config.toml
d_model = 256
experts_per_token = 4
router_score = "softmax"
routed_scale = 4.0
n_kv_head = 2
head_dim = 128
init_std_up = 0.0444
seq_len = 512
Below are experts of layer 4 (counted from 0) of a mixture-of-experts language model. Rows are named router (the router's row for the expert), gate (a neuron's input weights, with its number), up (a neuron's input weights, with its number) and show model dimensions 128-255. Each number is 50 + 10 x the weight over its row's rms, rounded and kept within 0 to 99.
Before each expert's rows: "comes after" lists some tokens at least twice as common just before its tokens as in all text. This comes from a sample of Wikipedia text that the model never trained on. Tokens count by the router's weight.

# expert 36
comes after: " the", " to", " The", " was", "The", " from"
router:69 62 40 32 57 29 49 57 31 60 30 58 48 70 44 46 61 65 51 59 53 66 62 50 42 50 47 46 57 69 65 58 62 40 58 57 51 63 41 80 40 43 54 43 44 52 36 64 54 43 50 54 63 43 43 49 49 70 44 56 76 64 46 59 23 52 45 34 50 50 46 48 48 51 45 55 63 54 44 58 55 46 49 46 60 48 57 47 35 47 50 33 73 72 55 53 46 50 54 50 48 41 54 52 59 49 49 38 63 55 49 52 58 45 48 50 46 60 46 51 49 28 67 45 54 70 36 61
gate0:57 51 36 49 64 43 47 56 55 76 56 64 75 63 45 61 48 54 64 55 36 64 56 43 50 51 58 48 40 52 35 56 61 43 69 70 42 48 58 54 42 51 50 62 57 50 60 43 49 46 55 27 68 51 50 66 50 53 68 51 61 50 39 53 44 43 51 49 52 55 47 62 66 48 49 32 76 52 36 65 57 67 32 76 60 33 41 60 48 54 62 54 57 48 53 37 54 35 54 42 57 40 52 56 46 57 47 54 51 38 63 46 64 52 46 60 59 52 47 53 45 37 49 52 50 42 47 53
up0:70 51 38 60 53 57 51 56 40 62 42 44 55 52 64 60 50 43 53 57 47 48 40 48 60 40 50 42 55 61 59 41 54 43 37 42 49 53 42 73 56 69 67 51 41 57 56 43 61 44 42 36 67 50 47 49 59 55 43 46 57 51 63 28 49 49 53 43 57 55 35 38 54 63 36 50 57 40 51 43 59 64 49 50 51 60 61 65 54 43 57 55 56 56 61 57 53 48 55 19 51 43 48 50 66 52 64 60 50 42 45 52 63 45 36 35 65 42 44 48 67 56 50 66 46 26 46 53

# expert 15
comes after: " was", " a", "1", "2", " were", " is"
router:56 75 75 33 41 48 45 55 42 41 49 67 42 59 63 40 54 49 75 58 60 48 51 48 44 53 36 38 46 61 61 43 60 38 46 48 44 76 63 56 66 66 48 43 56 58 41 69 45 60 45 52 52 50 49 31 48 47 40 55 58 66 48 33 56 39 53 38 46 63 54 40 39 65 40 56 57 54 58 55 60 45 55 44 51 54 55 58 50 41 51 37 46 51 58 52 42 53 35 54 37 62 54 25 45 52 50 49 57 45 51 48 54 52 36 50 47 48 49 42 61 47 60 50 51 46 38 49
gate0:54 49 48 52 39 50 55 47 59 55 44 59 75 62 45 54 70 35 72 59 41 52 64 40 52 52 50 40 60 43 48 52 67 37 51 56 44 32 54 54 40 71 55 49 62 43 66 39 43 49 58 47 55 45 60 63 51 40 47 43 49 55 42 64 37 63 57 55 46 38 44 50 44 49 23 34 76 42 54 69 62 55 35 51 49 58 51 58 44 62 62 73 41 26 60 32 51 38 50 54 65 43 73 49 55 61 51 38 42 52 51 46 65 33 36 56 58 60 58 46 36 36 76 64 54 50 48 47
up0:63 40 46 55 54 51 43 41 43 50 43 47 52 61 45 53 46 33 51 45 52 27 25 66 57 50 46 50 53 47 43 38 42 57 38 41 49 37 44 49 45 50 70 41 41 67 68 39 55 47 59 40 40 40 50 55 67 46 48 49 55 41 70 40 52 50 65 45 68 35 53 58 49 52 44 54 50 34 55 44 53 51 48 24 52 62 58 61 81 49 64 49 46 54 55 63 65 52 68 44 43 49 55 47 68 48 44 55 62 38 41 46 46 48 56 39 50 54 46 35 62 39 42 40 52 44 58 62

# expert 44
comes after: "0", "2", " sl", "st", "ed", " been"
router:58 40 42 47 51 53 47 62 55 48 41 61 53 51 36 60 64 53 68 57 43 36 42 38 52 50 57 30 58 73 55 58 52 49 46 29 38 35 72 56 49 49 40 51 37 40 50 52 53 60 52 28 33 50 55 38 59 55 46 73 32 39 36 52 65 61 28 52 35 46 43 46 45 38 54 50 51 45 42 49 49 60 57 59 69 34 57 54 52 55 49 41 60 40 48 46 43 38 59 43 48 39 71 38 38 41 52 41 44 62 56 58 56 44 47 42 22 52 50 62 31 72 33 36 44 51 72 56
gate0:45 43 38 48 56 53 44 48 49 59 25 56 69 71 37 49 57 32 69 36 38 55 46 45 55 39 40 37 48 55 44 45 61 41 75 48 35 32 58 42 48 50 42 49 50 45 51 42 49 49 55 36 41 52 53 51 43 60 44 61 45 54 38 53 30 52 51 37 57 45 52 55 60 52 48 32 63 46 54 53 56 52 36 54 47 35 54 65 43 67 66 58 70 34 46 44 62 54 63 62 44 43 63 45 55 52 59 48 45 47 44 47 68 38 51 53 54 56 35 56 51 47 61 48 60 32 54 53
up0:66 41 41 56 54 57 56 62 34 34 40 42 44 55 47 41 59 30 70 41 49 31 41 59 69 30 38 26 55 52 63 38 57 38 48 56 53 44 38 40 45 77 59 43 24 47 62 47 53 52 41 45 44 55 50 41 62 41 48 61 41 55 60 52 54 58 50 44 51 43 33 53 57 60 56 52 58 33 59 53 53 58 58 49 52 58 62 59 42 53 45 51 56 70 51 51 54 47 58 39 66 42 49 38 67 40 71 51 49 56 49 37 60 31 42 42 52 42 50 40 58 56 58 40 48 25 51 53

# expert 13
comes after: "1", "2", " |", " States", " US", " York"
router:46 56 36 57 43 54 40 51 32 48 58 36 29 41 61 44 54 70 53 50 60 39 67 51 53 55 32 46 50 48 49 65 65 59 51 35 53 72 30 70 33 53 60 26 50 58 48 52 41 57 40 51 51 39 35 46 43 58 70 47 51 53 56 71 42 50 42 52 38 60 50 59 38 39 63 68 63 51 56 66 43 47 61 39 57 46 50 44 43 42 55 35 38 70 57 28 48 49 41 40 61 60 35 65 63 51 53 40 46 55 47 42 61 55 37 54 58 38 56 43 38 50 57 47 42 41 30 61
gate8:53 48 48 61 46 38 57 38 37 43 73 47 49 43 58 54 60 51 52 51 59 31 68 49 59 50 40 57 17 42 57 59 45 38 50 51 55 54 64 57 41 42 53 49 44 29 48 46 49 51 59 56 57 43 65 54 42 66 55 41 58 48 42 57 58 56 55 50 40 54 54 46 40 37 46 72 45 36 64 55 45 57 46 42 59 47 41 51 65 49 75 49 57 41 58 47 50 53 31 58 43 52 42 61 62 49 61 32 37 45 57 48 54 56 48 56 46 58 43 33 57 55 69 39 38 46 33 47
up8:58 61 53 58 60 49 43 39 62 47 39 50 38 45 57 41 49 50 55 24 45 39 61 52 43 69 68 53 54 62 49 49 38 63 50 62 69 36 39 67 38 58 35 50 44 49 65 54 45 55 29 57 50 46 57 41 59 43 67 48 62 53 52 67 48 64 65 37 57 45 63 63 61 53 52 55 65 63 50 58 61 52 38 59 67 53 65 72 40 57 43 65 69 61 37 50 43 65 59 69 62 50 37 54 52 61 38 66 45 49 53 57 73 50 46 42 53 61 55 36 46 58 57 42 76 36 51 64

# expert 22
comes after: " ", ".\n\n", " |\n", "8", " also", " |\n\n"
router:52 45 40 57 54 63 56 50 35 47 65 50 66 59 51 55 50 43 52 34 65 58 39 38 74 49 63 59 57 52 30 54 36 57 55 37 56 27 74 45 51 41 53 47 40 31 45 44 44 61 76 49 42 51 50 45 60 40 61 60 44 44 55 43 47 37 66 53 46 53 64 64 52 64 52 29 49 40 57 41 52 53 31 53 57 40 53 56 48 52 64 46 50 42 67 46 39 40 38 57 52 45 57 48 52 42 51 39 44 39 57 56 50 48 70 44 38 44 35 59 49 69 46 50 59 45 54 77
gate0:60 42 44 48 54 48 58 43 44 67 37 51 46 69 53 56 46 50 63 53 58 46 39 64 39 50 54 52 56 46 40 54 69 56 58 60 34 28 69 44 45 41 54 53 70 51 46 52 48 59 45 52 40 47 63 48 54 40 49 50 37 52 54 58 47 65 70 58 49 46 64 51 57 50 48 29 57 43 42 70 56 46 40 43 43 43 49 42 56 50 63 57 55 28 58 41 62 57 33 52 52 39 60 56 51 47 61 42 52 41 44 46 52 46 50 61 55 56 39 46 43 46 57 70 50 56 44 47
up0:63 43 59 66 48 51 66 70 19 58 50 43 32 57 55 37 63 46 56 45 74 38 33 53 53 39 58 34 43 49 49 35 63 38 50 48 61 44 38 54 51 63 58 40 43 59 58 50 38 53 39 40 44 51 57 41 66 43 45 52 64 41 57 49 50 38 71 53 49 46 61 38 40 54 33 48 42 38 57 57 64 64 61 48 39 62 54 45 61 52 57 71 44 45 57 54 39 63 53 38 68 55 43 58 67 52 75 53 59 51 50 48 54 49 37 38 58 40 53 24 56 38 50 48 48 44 40 56

# expert 20
comes after: " is", " was", " \"", " a", ",", " as"
router:53 58 49 39 49 57 43 52 36 35 38 54 35 63 55 47 32 36 63 52 49 50 35 72 54 51 40 37 57 49 48 39 56 54 60 45 53 72 56 66 57 75 34 42 53 40 70 54 62 58 26 48 62 69 61 35 49 40 41 68 56 58 50 31 62 55 59 31 55 53 57 48 44 67 64 52 37 38 41 59 47 45 55 43 50 54 54 57 50 45 59 43 34 57 47 49 49 54 47 50 38 43 45 46 58 29 53 35 56 37 53 38 47 43 57 37 60 54 63 28 62 55 46 55 56 53 53 54
gate0:43 51 41 61 42 38 48 61 43 58 42 55 63 60 53 45 48 31 59 64 41 51 54 39 52 48 51 54 49 34 38 53 59 45 59 60 40 32 42 34 48 55 46 51 59 55 60 40 55 42 56 36 60 51 56 55 48 51 53 52 51 53 37 58 30 53 54 65 51 54 54 62 64 42 27 34 66 53 62 73 64 58 34 52 57 45 47 45 50 67 54 47 54 35 62 37 40 54 47 53 56 39 57 70 60 39 67 45 32 46 53 55 63 54 44 75 53 63 33 49 47 43 54 55 52 51 61 56
up0:61 43 49 41 48 56 51 56 26 41 43 51 29 51 67 47 54 41 34 46 45 34 32 68 57 47 40 51 51 33 45 52 53 44 54 60 58 36 48 37 48 59 63 42 19 61 59 44 50 45 46 32 60 55 59 58 59 41 48 57 57 64 58 41 50 46 59 50 66 59 42 56 66 62 50 47 49 46 58 58 58 55 64 35 54 63 67 62 70 49 61 60 65 51 42 37 32 65 52 34 53 41 52 61 71 32 43 56 59 37 54 52 58 53 45 57 60 51 40 29 47 61 55 46 41 47 43 60

# expert 59
comes after: " the", " was", " a", " is", " in", " were"
router:76 55 56 29 39 49 49 61 38 51 47 43 54 48 55 44 48 50 67 50 60 51 47 70 57 51 47 42 61 70 64 55 55 37 48 62 57 58 45 54 37 54 58 50 41 70 46 67 50 61 48 50 36 44 52 60 58 41 57 47 56 48 51 52 51 59 49 45 57 42 36 46 44 69 63 62 49 53 44 55 64 40 52 43 54 53 64 37 52 36 57 49 50 60 49 50 51 63 65 44 41 39 35 31 42 33 58 55 66 39 34 44 60 41 42 50 36 56 56 43 72 49 51 64 59 41 36 56
gate0:54 49 32 44 53 51 65 57 40 57 48 45 67 64 43 48 41 57 73 31 50 68 46 38 51 33 39 55 48 63 34 56 60 35 65 56 42 36 62 48 40 40 59 61 56 50 63 42 51 43 55 41 46 42 56 52 59 42 51 38 31 46 55 57 38 49 49 49 45 44 56 43 45 41 54 45 67 45 41 75 59 46 39 49 57 40 41 42 42 55 55 56 58 37 43 45 37 49 53 54 47 37 57 60 60 54 68 52 58 59 41 61 54 62 53 48 47 63 38 55 61 38 60 55 53 64 37 51
up0:59 55 50 47 46 56 60 76 38 39 47 37 42 43 53 42 53 44 63 37 50 31 36 54 67 42 47 51 60 65 56 58 45 33 48 35 44 37 46 57 43 52 67 48 35 52 57 42 69 47 41 42 47 55 43 45 59 40 47 54 29 36 60 53 39 41 57 48 39 42 46 44 39 57 49 51 57 32 71 43 56 54 56 40 53 51 50 39 52 37 46 54 49 51 45 49 27 59 52 51 37 44 46 50 65 53 68 53 71 52 46 54 58 63 49 36 55 47 43 57 64 46 57 53 56 40 30 50

# expert 10
comes after: " |", ")", "8", "0", "3", "4"
router:61 45 54 45 38 43 43 42 46 59 46 57 45 47 63 54 68 61 61 39 39 37 49 56 47 57 45 54 41 83 68 34 60 54 51 50 54 62 34 51 49 60 51 38 46 62 42 51 55 58 50 57 40 45 46 60 48 41 45 54 48 44 38 51 50 52 51 55 45 46 61 60 36 47 65 39 65 40 46 70 52 50 53 58 67 30 35 54 39 40 47 65 47 28 53 61 44 48 67 59 38 41 52 55 53 57 59 60 73 33 50 54 48 51 45 47 48 65 53 61 33 48 71 53 52 64 52 50
gate0:42 53 51 53 51 52 61 40 36 64 48 49 66 64 50 48 48 48 57 54 53 60 63 50 40 42 38 47 52 60 42 39 49 47 52 56 40 43 56 48 37 37 52 51 49 45 59 49 45 39 61 49 68 55 48 65 51 58 53 51 37 60 48 66 42 54 57 61 62 45 54 55 57 40 57 26 72 41 47 66 66 54 39 44 56 42 46 64 61 60 63 49 66 35 60 24 52 56 45 48 56 63 64 49 50 47 48 53 48 35 39 44 49 47 49 66 52 67 42 54 48 46 66 46 54 55 45 41
up0:63 50 49 52 61 61 59 62 41 37 61 52 40 46 47 41 49 44 56 43 40 25 31 71 63 69 60 52 38 45 41 47 60 41 41 60 65 41 49 59 53 53 55 40 23 40 64 51 44 43 44 47 40 43 38 43 59 41 54 61 56 49 49 55 43 63 64 42 56 34 51 56 56 62 53 63 46 33 69 50 62 65 55 40 51 65 61 66 47 46 58 77 55 51 47 52 38 58 48 48 63 44 49 55 72 40 53 53 71 50 56 26 55 48 45 52 54 45 65 38 59 59 59 45 56 40 31 47

# expert 39
comes after: "0", "1", "2", "3", " part", "4"
router:62 56 62 53 46 53 38 38 53 65 48 58 54 47 59 54 47 52 59 45 44 44 50 55 40 49 45 37 45 58 63 59 63 77 55 51 51 55 34 57 63 52 53 50 62 55 58 55 68 59 53 46 51 53 28 62 44 52 66 47 46 43 49 49 47 58 35 52 35 44 32 39 38 43 51 56 61 40 61 33 62 43 71 51 46 35 51 60 34 42 33 50 57 38 43 66 49 51 73 61 53 55 66 41 50 35 35 60 58 49 43 71 58 51 47 32 43 48 56 54 57 53 57 51 32 37 44 50
gate0:48 59 31 43 64 44 52 31 29 55 42 50 64 69 41 55 61 68 55 68 56 64 55 39 54 44 56 55 50 47 44 53 45 48 67 57 30 16 67 45 44 55 46 38 66 45 59 42 57 55 46 54 70 45 58 50 58 46 49 52 43 40 47 57 43 61 41 68 50 40 48 40 58 41 51 38 58 45 46 61 58 47 50 54 40 47 68 52 39 58 52 38 53 45 51 40 67 48 57 44 53 35 60 53 51 37 52 44 41 40 52 41 57 45 47 54 53 51 53 38 44 43 69 33 57 49 54 41
up0:68 44 46 53 54 54 72 61 38 48 62 56 49 49 67 32 56 39 70 33 48 26 15 55 67 59 54 47 40 58 47 41 44 44 36 41 56 43 44 47 53 49 42 46 36 53 63 50 54 50 56 46 46 45 50 44 74 38 55 44 46 50 55 54 59 58 66 41 64 42 55 50 50 67 48 70 50 38 76 46 62 65 56 30 48 59 49 69 69 50 61 63 58 42 52 55 46 54 56 51 66 47 42 51 58 54 48 65 59 51 52 40 47 57 44 43 59 39 49 48 53 54 54 65 48 53 39 66

# expert 49
comes after: " |", "-", " /", " H", " G", " -"
router:46 70 52 49 48 25 52 50 68 48 52 61 41 35 74 58 49 57 39 49 57 54 69 60 33 46 31 35 50 54 64 44 51 58 48 57 48 44 41 61 50 52 47 57 50 56 40 62 37 44 50 42 60 47 47 45 55 63 50 56 47 52 55 48 44 36 59 77 65 34 65 53 40 54 49 56 47 53 41 52 50 41 44 42 59 63 45 32 49 56 39 54 57 54 54 62 39 54 50 50 49 81 45 60 43 63 54 67 49 54 57 51 37 58 45 44 60 47 48 53 44 56 79 37 57 64 39 32
gate0:47 49 52 43 54 54 56 55 35 56 55 53 63 71 43 57 50 36 49 41 32 60 66 55 43 37 50 49 56 44 37 51 63 43 63 41 54 28 57 24 51 42 45 59 52 45 51 32 61 59 65 27 57 38 43 50 61 58 44 46 46 52 34 48 39 58 44 54 44 41 62 54 46 29 48 46 46 48 60 73 51 66 37 61 44 61 49 34 51 59 45 55 55 28 58 29 54 46 52 46 63 38 66 60 44 49 65 51 45 51 60 63 50 52 41 54 50 45 27 54 48 56 56 42 54 63 40 51
up0:45 56 47 45 59 54 53 51 37 50 65 60 45 56 43 52 65 30 60 49 34 45 37 61 70 45 52 40 43 47 53 51 54 29 40 36 54 36 43 27 54 62 59 41 35 55 58 46 55 59 43 45 49 43 50 38 69 45 50 43 50 61 49 37 59 39 51 50 56 52 43 59 46 51 52 72 30 43 65 51 55 67 60 49 43 66 49 48 51 54 51 58 51 45 45 47 61 52 56 42 46 47 46 51 49 45 56 64 64 42 50 55 42 45 39 42 52 48 37 46 46 49 63 30 48 47 48 73

# expert 17
comes after: " ", " the", " The", "The", ".", " A"
router:50 51 34 50 61 44 40 64 33 70 58 50 24 50 75 57 67 49 26 59 63 55 57 54 43 30 45 63 48 41 46 51 40 60 53 41 59 52 34 62 46 39 57 51 47 75 47 40 52 52 56 51 60 29 60 50 50 64 50 55 59 44 59 50 52 41 45 36 71 60 54 45 50 44 51 45 40 59 54 53 39 38 41 23 47 65 74 70 34 64 54 28 45 58 58 44 57 47 65 37 63 47 55 57 46 41 50 46 46 47 51 54 42 58 41 42 66 51 48 59 48 37 53 49 51 53 41 50
gate0:57 44 39 38 63 47 49 57 50 66 71 58 49 55 47 48 41 51 66 55 38 52 39 44 58 31 49 64 47 56 48 55 48 48 67 56 34 35 59 50 39 53 59 41 59 46 59 34 51 64 63 51 59 52 46 51 78 68 52 47 27 53 31 57 39 59 47 63 52 48 54 45 54 27 55 37 61 30 53 82 57 55 42 45 54 39 44 55 51 53 73 45 54 42 58 46 47 46 52 49 60 45 73 58 55 47 56 47 50 49 58 38 51 62 47 54 47 56 53 54 42 36 53 45 54 54 57 46
up0:59 38 41 45 47 60 51 72 42 44 61 49 40 55 58 53 59 48 65 33 47 50 15 65 80 46 42 49 60 53 50 55 38 33 42 42 54 47 56 51 45 50 74 36 36 53 61 38 65 54 56 46 48 47 49 43 67 49 49 45 53 40 47 50 61 54 57 53 50 46 50 52 50 60 40 58 49 32 69 50 57 55 70 38 39 70 42 51 51 53 66 60 40 46 61 59 41 59 58 42 61 59 42 37 69 49 54 36 55 66 49 42 42 48 46 30 46 54 43 59 49 57 44 51 69 43 60 59

# expert 55
comes after: " ", " (", " to", " \"", " is", " was"
router:45 56 58 49 37 37 53 55 48 40 38 40 41 65 65 62 41 42 56 37 55 54 52 61 55 48 41 36 61 45 57 31 77 39 40 65 54 70 45 65 39 48 72 37 52 38 65 59 55 40 32 48 46 50 58 56 41 56 40 62 69 46 69 42 41 50 63 47 69 42 56 59 43 62 70 58 46 55 40 53 58 37 50 44 47 48 41 42 66 44 57 62 37 47 52 62 58 49 61 42 32 63 44 55 60 44 42 55 55 31 49 49 38 29 56 41 55 36 71 59 54 34 34 65 37 53 49 54
gate0:44 52 52 44 51 49 59 53 52 56 42 58 66 68 43 36 58 47 72 40 50 56 51 41 64 43 56 53 45 51 53 46 59 51 61 60 52 40 53 36 28 41 51 53 55 47 67 43 56 53 55 50 50 58 56 41 59 36 55 53 45 46 34 61 39 67 44 51 51 48 55 62 60 50 53 29 56 44 54 77 59 48 26 49 52 37 34 61 64 52 55 73 42 35 44 40 44 36 46 46 36 43 72 61 66 63 45 53 37 41 55 38 54 49 46 55 47 59 45 58 59 46 48 48 59 61 48 44
up0:54 44 40 50 62 38 62 48 30 45 49 39 59 44 44 41 58 64 52 62 46 28 29 52 49 43 47 60 31 44 37 47 30 38 42 47 50 44 45 59 50 43 66 42 46 66 56 44 41 42 62 43 54 45 53 45 80 42 60 57 50 51 52 57 51 54 62 50 55 56 50 56 45 34 57 46 50 37 67 40 57 71 44 47 63 57 57 43 48 46 49 58 65 54 42 39 42 62 55 45 54 48 51 48 54 46 51 64 55 58 45 56 50 58 48 64 61 46 55 43 40 48 57 46 52 47 60 59

# expert 34
comes after: " a", "0", " A", "'s", " his", " W"
router:47 64 49 43 64 62 41 61 47 45 62 64 53 59 61 45 63 41 50 44 38 49 39 61 40 36 55 32 64 41 42 47 57 58 45 52 63 48 54 51 52 45 50 38 51 67 66 53 46 55 54 38 57 58 54 40 43 64 52 34 40 55 46 38 56 35 40 45 41 42 51 52 48 64 58 53 39 49 58 59 37 63 67 32 62 64 50 61 54 55 55 35 48 52 49 49 42 42 55 49 62 54 37 52 34 43 46 54 49 44 55 58 47 68 37 30 65 43 51 40 53 69 59 42 49 32 33 41
gate0:55 46 42 45 41 48 69 39 45 48 53 60 79 61 46 45 57 45 67 68 43 67 46 35 45 52 61 50 46 72 48 38 46 56 55 56 45 49 47 34 56 35 52 60 56 57 63 65 57 53 69 43 60 44 60 58 57 53 58 50 49 49 41 61 40 46 49 53 54 45 40 37 67 34 41 21 68 37 47 74 70 52 41 63 55 38 34 56 58 52 55 44 59 27 50 34 37 53 52 51 64 52 63 50 40 47 52 42 40 46 62 46 61 47 53 62 55 69 44 56 56 53 50 45 51 54 37 55
up0:64 68 43 42 41 57 47 53 18 44 57 60 41 46 48 51 55 52 75 54 29 36 21 59 66 45 44 31 49 67 50 44 47 53 33 46 62 44 39 49 51 67 69 33 37 57 64 45 67 68 68 55 67 44 46 43 63 49 45 59 56 49 47 44 55 39 50 53 54 39 34 45 47 53 42 50 51 38 52 62 71 60 59 47 54 62 55 56 64 51 45 47 40 40 47 56 45 53 40 47 67 64 53 54 50 46 49 56 42 49 49 53 42 54 41 37 58 49 53 53 57 48 45 45 60 37 44 58

# expert 6
comes after: " of", " |\n", " in", " to", " for", " with"
router:45 50 56 64 66 43 68 53 41 53 76 35 51 36 60 46 50 47 51 43 45 47 42 64 56 59 70 81 37 36 36 62 34 39 45 40 55 42 68 59 60 48 48 69 38 48 45 32 43 41 59 55 49 57 56 62 42 42 70 56 44 48 57 42 52 41 66 72 42 64 62 45 59 56 44 59 46 43 38 36 61 55 46 46 43 65 50 40 36 38 56 73 47 41 50 74 31 64 54 57 35 70 36 37 57 46 48 24 42 46 52 46 49 43 72 41 50 56 62 51 40 68 40 58 57 40 53 58
gate0:62 42 41 51 47 25 55 59 42 58 50 46 68 62 37 46 49 45 62 51 45 50 38 48 49 63 53 62 55 59 51 43 49 41 60 49 45 23 61 34 43 59 54 49 66 49 60 44 52 42 53 37 47 49 73 59 62 43 56 44 41 44 56 63 62 55 58 52 59 54 48 46 55 45 41 41 59 46 51 57 56 43 38 56 58 63 54 41 58 68 58 53 59 46 53 27 56 57 43 57 74 51 50 65 60 59 50 46 38 56 45 45 48 67 45 54 54 47 47 57 43 53 59 56 40 48 49 41
up0:64 47 47 64 46 47 48 60 41 52 49 40 39 44 70 52 72 35 56 47 58 41 46 58 46 54 52 60 43 42 40 42 57 37 40 38 43 27 49 40 39 55 66 40 40 52 65 33 64 38 55 45 46 52 63 41 63 45 56 40 58 44 51 41 45 49 68 48 58 49 47 41 35 69 47 45 36 51 57 50 60 55 46 37 56 50 49 40 57 49 50 57 65 42 46 42 26 61 63 48 78 54 33 66 69 63 71 67 37 52 46 75 59 50 48 61 66 50 39 29 45 47 53 40 44 54 34 44

# expert 14
comes after: " the", " |\n", ".", " of", " The", ".\n\n"
router:47 79 37 62 50 44 53 57 50 53 42 30 58 62 62 39 55 66 53 62 52 55 56 53 47 38 43 44 54 51 62 50 45 61 43 46 60 30 37 57 42 57 47 35 57 51 43 48 45 37 66 47 41 37 49 55 51 54 60 49 72 37 55 73 52 45 48 63 44 49 48 41 47 25 44 60 53 44 53 49 56 54 42 57 53 48 51 54 30 63 46 41 55 68 31 40 61 47 51 47 60 58 53 32 65 44 48 38 63 44 52 55 44 70 58 44 46 46 34 50 58 49 46 61 43 40 61 54
gate0:44 54 40 45 58 36 69 39 41 50 63 48 68 72 34 57 33 54 71 40 51 55 49 49 56 52 49 54 44 54 49 62 53 56 50 70 43 31 43 59 36 42 50 40 63 51 62 55 47 40 68 41 51 46 53 74 58 48 46 60 55 55 39 48 41 66 54 51 54 42 60 55 46 39 43 50 72 22 55 66 48 41 41 55 60 37 35 37 66 57 66 58 51 43 48 35 44 53 38 49 59 51 60 48 70 53 43 63 44 39 55 60 46 54 49 63 57 51 50 64 48 43 71 40 69 47 39 53
up0:65 56 49 56 57 49 66 49 42 35 49 58 44 62 64 55 55 42 66 54 43 27 49 73 58 51 46 48 48 36 54 52 44 48 40 45 51 42 56 38 47 79 63 55 30 45 73 46 65 51 48 56 58 43 48 42 65 37 43 64 28 44 60 51 52 61 57 55 56 44 50 60 66 69 46 68 49 39 72 49 66 77 65 42 52 64 66 65 79 51 54 55 55 60 59 53 49 50 44 44 52 49 51 51 66 47 63 51 51 48 54 54 51 47 46 45 67 49 50 47 54 51 67 57 37 42 45 59

# expert 8
comes after: ".", ",", " and", " is", " with", "3"
router:42 50 53 60 43 57 68 47 58 41 65 43 34 40 58 55 35 50 45 59 35 47 60 38 57 76 60 38 42 59 63 44 55 42 49 48 40 42 47 39 50 70 44 50 45 36 62 28 60 55 45 65 63 46 36 49 53 31 45 45 50 43 53 56 66 48 41 46 69 51 77 54 51 47 23 59 51 48 42 32 39 58 58 58 42 44 69 51 47 42 35 55 44 47 55 50 55 61 55 63 45 34 56 55 52 59 34 41 48 63 58 54 55 53 48 36 56 67 49 56 53 47 68 44 53 50 56 62
gate0:48 41 45 64 51 40 53 56 48 66 51 59 57 60 48 58 48 57 44 54 49 63 52 45 48 37 39 62 47 50 40 57 55 45 63 57 39 37 60 53 39 53 51 60 58 40 55 30 40 48 37 62 56 56 71 61 61 50 39 49 43 46 48 55 58 57 51 55 47 57 51 69 60 49 49 41 65 37 49 66 61 41 38 54 71 56 48 58 60 81 67 70 57 44 46 39 50 50 58 55 62 55 63 63 47 60 45 56 48 58 35 48 55 56 38 60 58 62 35 49 47 42 64 53 70 49 59 45
up0:57 51 39 56 63 58 63 59 28 46 50 46 31 43 55 53 58 47 57 54 43 26 29 55 68 46 58 48 40 42 49 49 47 29 46 55 62 37 47 47 47 52 56 46 35 62 64 49 72 55 60 37 47 55 48 46 53 40 45 45 61 48 45 52 48 43 61 52 68 53 45 43 56 61 33 63 55 53 71 44 52 61 55 32 45 57 63 52 47 33 43 50 55 57 54 48 42 51 56 29 51 39 47 54 79 49 59 60 57 42 56 44 49 62 51 37 57 38 52 35 53 59 49 53 45 39 32 47

# expert 2
comes after: " of", " in", " on", " for", " at", " to"
router:48 37 59 49 53 48 64 52 50 49 46 50 56 39 52 56 43 30 43 66 62 62 42 57 54 60 43 64 47 35 48 49 42 53 48 28 46 59 52 70 60 75 59 49 79 44 37 50 48 46 48 61 60 60 45 38 32 53 67 53 40 49 58 45 56 44 61 44 41 71 52 34 59 53 39 40 35 33 48 40 41 39 64 52 40 50 45 58 44 43 35 49 59 51 44 40 57 44 44 37 49 56 59 61 61 38 51 44 47 31 57 48 37 45 62 48 41 42 56 48 44 61 62 63 60 42 62 51
gate0:51 50 34 60 58 44 48 45 42 69 65 59 62 57 53 50 43 51 49 52 49 53 46 41 58 58 51 63 41 63 43 42 54 39 59 47 32 33 53 42 48 40 57 52 53 41 57 39 52 51 66 43 59 53 50 55 61 55 47 36 41 65 40 64 38 66 52 60 57 52 58 54 59 44 32 42 75 45 63 66 56 49 36 55 51 56 64 51 42 62 59 50 59 31 53 41 58 56 54 44 59 55 66 74 59 54 45 54 46 39 51 56 50 51 53 50 55 47 56 50 38 48 57 50 53 65 49 47
up0:66 46 43 60 52 47 59 58 23 42 51 38 53 57 45 72 54 39 64 43 48 23 42 64 61 47 36 38 55 47 43 55 60 33 40 57 60 42 55 47 41 67 61 41 21 50 58 53 47 48 58 45 43 49 50 42 63 41 56 63 52 39 56 51 57 50 57 48 56 42 52 52 47 60 49 58 37 39 50 48 59 55 55 39 56 68 51 49 70 44 62 70 40 54 64 43 40 46 46 42 60 43 50 45 60 55 54 40 58 38 49 53 52 63 40 48 61 56 30 43 59 44 61 39 38 28 49 56